config = dict(
    num_hidden_layers=11,
    hidden_size=256,
    n_experts=40,
    experts_per_token=2,
    d_expert=64,
    d_shared_expert=128,
    hidden_act='swiglu',
    moe_layers=[0, 1, 2, 3, 4, 5, 6, 7, 8, 9, 10],
    router_score='sigmoid',
    normalize_top_k=True,
    routed_scale=1.41,
    balance_loss=0.000436,
    balance_bias=True,
    router_cosine_scale=14.0,
    init_std_router=0.0213,
    lr_router=0.000488,
    vocab_size=8192,
    norm='rmsnorm',
    norm_eps=1e-05,
    tie_word_embeddings=True,
    optimizer='soap_variant',
    learning_rate=0.0054,
    beta1=0.95,
    beta2=0.95,
    batch_tokens=65536,
    max_seq_len=256,
    train_tokens=289700000,
    max_steps=4421,
    dataset='wikipedia_en',
)
Below are experts of layer 2 (counted from 0) of a mixture-of-experts language model. Rows are named router (the router's row for the expert), gate (a neuron's input weights, with its number), up (a neuron's input weights, with its number) and show model dimensions 128-255. Each number is 128 + 32 x the weight over its row's rms, rounded and kept within 0 to 255.
Before each expert's rows: "gets" lists some tokens that make up at least twice as much of what it gets as of all text. This comes from a sample of Wikipedia text that the model never trained on. Tokens count by the router's weight.

# expert 7
gets: "s", "er", "t", "an", "en", "al"
router [161 121 122 186 119  96  91 185 150  81 165 188 124 126 116  91 128 129 154 102 169  89 129  94 111 104 172  99 174 113 114 100 145 125  95  62 175  42 122 119  95 151 137 120 156 125 135 105 134 162  98 117 151 115 178 147 170 165 145  79 123  75 128 145 160 112  97  99 142 116 125 163 144 144 132  99 117 103 130  93 133  65 146 134 138 141 124 142  93 148 177 131 107 159  86  71 117 113 137 111 150 133 131 160 143 153 178 148 166 190 123 161 138 156  69 121 106 113 165 114 140  40 161 100  93 100  92 151]
gate2 [114 120 148 120 186 157  70 223 133 103 110 143  73 201 103 169 106 125 130 132 115 104 131 149 101 107 127 153  87 141  70 129 117 119 209  81 133 110 108 143 177  87 156 127  81  84 122 123 185 113 146 130 188 151 170 121 141 123 131 150  71 139 122 133 151 134  71 132 107 109 126 144 120 147 144 100 118 143 110  89 167 100 151 155 169 143 146 168 150 157 148 130 104 103 115 106 162 178 165  95  87 100 125 144 168 156 126 143 130 174 107  85 130 128  76 138 130 142  98 133 156  89 118  17 166 121 121 127]
up2 [196 118 151 192 114 124  83  79 129 159 161 115 135  72 159 127 154 134 113  88 117 134 154 140 136 141 134 139 138 158 117  87 163 111 152 181 147 157  97  94  57 190 156 180 161 154  88 102 110  94 165 131 100 131 142 154 132 120 152 112 196  89 130 117 109  94 167 115 110 121 159 109 182 102 128 166 157 118 129 150  95 140 159 143 107 121 170 123 124 117  95 132  97 133  62 126 144 113 133 150 129 220 139 102 141 108 115 119 116  68 123 112  85 151 187 123 132  98 121  97 132 210 140 152 116 156 132 128]

# expert 11
gets: "\n", "C ", "\n\n", "R ", "L ", "D "
router [107  81 102  91 114 128 117 143 132  95 124 130  99 149 195 116  97 108  89  86 118  41 127 146 167 117 110 128 110 183 137 121 119 152 120 122 169 105 115 102 107 136 136 159 135 116  71 109  99 162 108 132 103  58 181  79 152 110 149 105  89 130 152  72 168 169 117 127 200 106 139 142 134 146 159 169 124  79  66 100 102  48 170 100 145 138 110 115 102 147 154  83 136 110 167  70 147 104 162 206 136 189 184 108  78  99 194 150 103  88 143 206 142 123 100 114 124 184  91 124  97 116 138 173 106 124 165 138]
gate8 [152 105 123 102 139 143 152 131 208  51 123 129 160 134  64 132 124 173 181 125 156 176 155 165 114 107 135 112 128  77 115 131  83 112 150 171 183 129 129 111  86 108 178 148 158 148 134 125 161 121 136  92  27 101 126 163 134  98 156 143 116 205 156 134 101 106  74 144 168 169 111 155 171  91 149 144 168  94 178  73 118 127 119  84 130 153 145 198 122 101 217 117 122  80 160 144  99 124 127 114 136 181  92 114  97 120 123 101 121 157  87 119  95 131  90 115 129 110  66 104 143  88 130 115 130 101 135 128]
up8 [143 142 103 136 139 156 151 157  64  92 136 134 134 129 100 159 161 147 126 185 116 184 121 159 130 149 150  94 143 118 154 105  59 162 153 161 168 135 130 170  90 101 147 114 135 103 107 109 160 138 188  96  36 140 105 172 142 132 116 140 205 134 126 121 157 121 121 105 117 136 122 197  78  97 105 149  80 152 144  71 109 100 154 133 194 153 130 200 112  62 158 119 121 144 198  91 112 132  99 125 139  98 133 180 116  92  58 163 134 122 185 140  91 116  72 128  83 152 102 159 136  80 138 108 105 110 129 104]

# expert 18
gets: "ed ", "ing ", "ated ", "also ", "not ", "ate "
router [154 104 170 104 120 121  54 135 105 127 175 167  79 108 118 135 106 117 126  92  99 117 111 120 115 164 147 143  92 117  99 117 140 144 128  62 162 116 113 128 114 160 181  92 114 120  75  75  99 199 113 139 122 103 151 100 110 158 183 141  72  96 149 161 127 101 104 102 151 137 167 145 141 126 111 119 104 106  95 163  75 110 160 135 115 161 109 187  88 109 164 119 109 134 106 127 141 121 111 143 126 232 171 140 116 127 129 159 120 138 230 156 129 140  74  75 128 166 168 106 132 119 146 143  85  75 151 110]
gate0 [159  90 191 106 148 180 103  66 109  99 150 118 108 176 173 172 112 120  96  85  88  86 161  94 215 151 135 160 149 165 154 112  77 143 159 115  83 124 127 130 148 213 152 159  89 143 100 108 207 102 140 102 125  88 116 122 142 156 167  89 129  96 170 104 160 104 160 129  94 106 155  59 125 148 138 145  92 108 129  89 144 148 108 116  64  77 148 139 114 149  71 131 119 135  88 126 131 145  87 107 183 107 136 164 128  83 119 139 135 155 195 135 142 130  81  88 196 156  82 150  91  90 183 121  89  79  94 101]
up0 [124 185  85 189 129  78 143 126 143 153 127 101 133 138 138 107  56 148 166 179 217 160 155 134 189 105  88 101 137  84 142 114 192 123 155 161 159 130 137 139  89  75 115  93 129 165 194 151 148 216 112  76 108 183  99 114 140 135 127 151 136 107 113 156 122 156 128 143 151 180  79 202 131  91 128 130 155  64  95 122  90 118 126 130 167 157 185 129 162 150 152 133 150 142 110 147 119 111  99 125  92 120 106  91 150 143 167 135 143 118  61 120 135 123 123 172 175 109 138 125 155 105 120 135 161 157  86 127]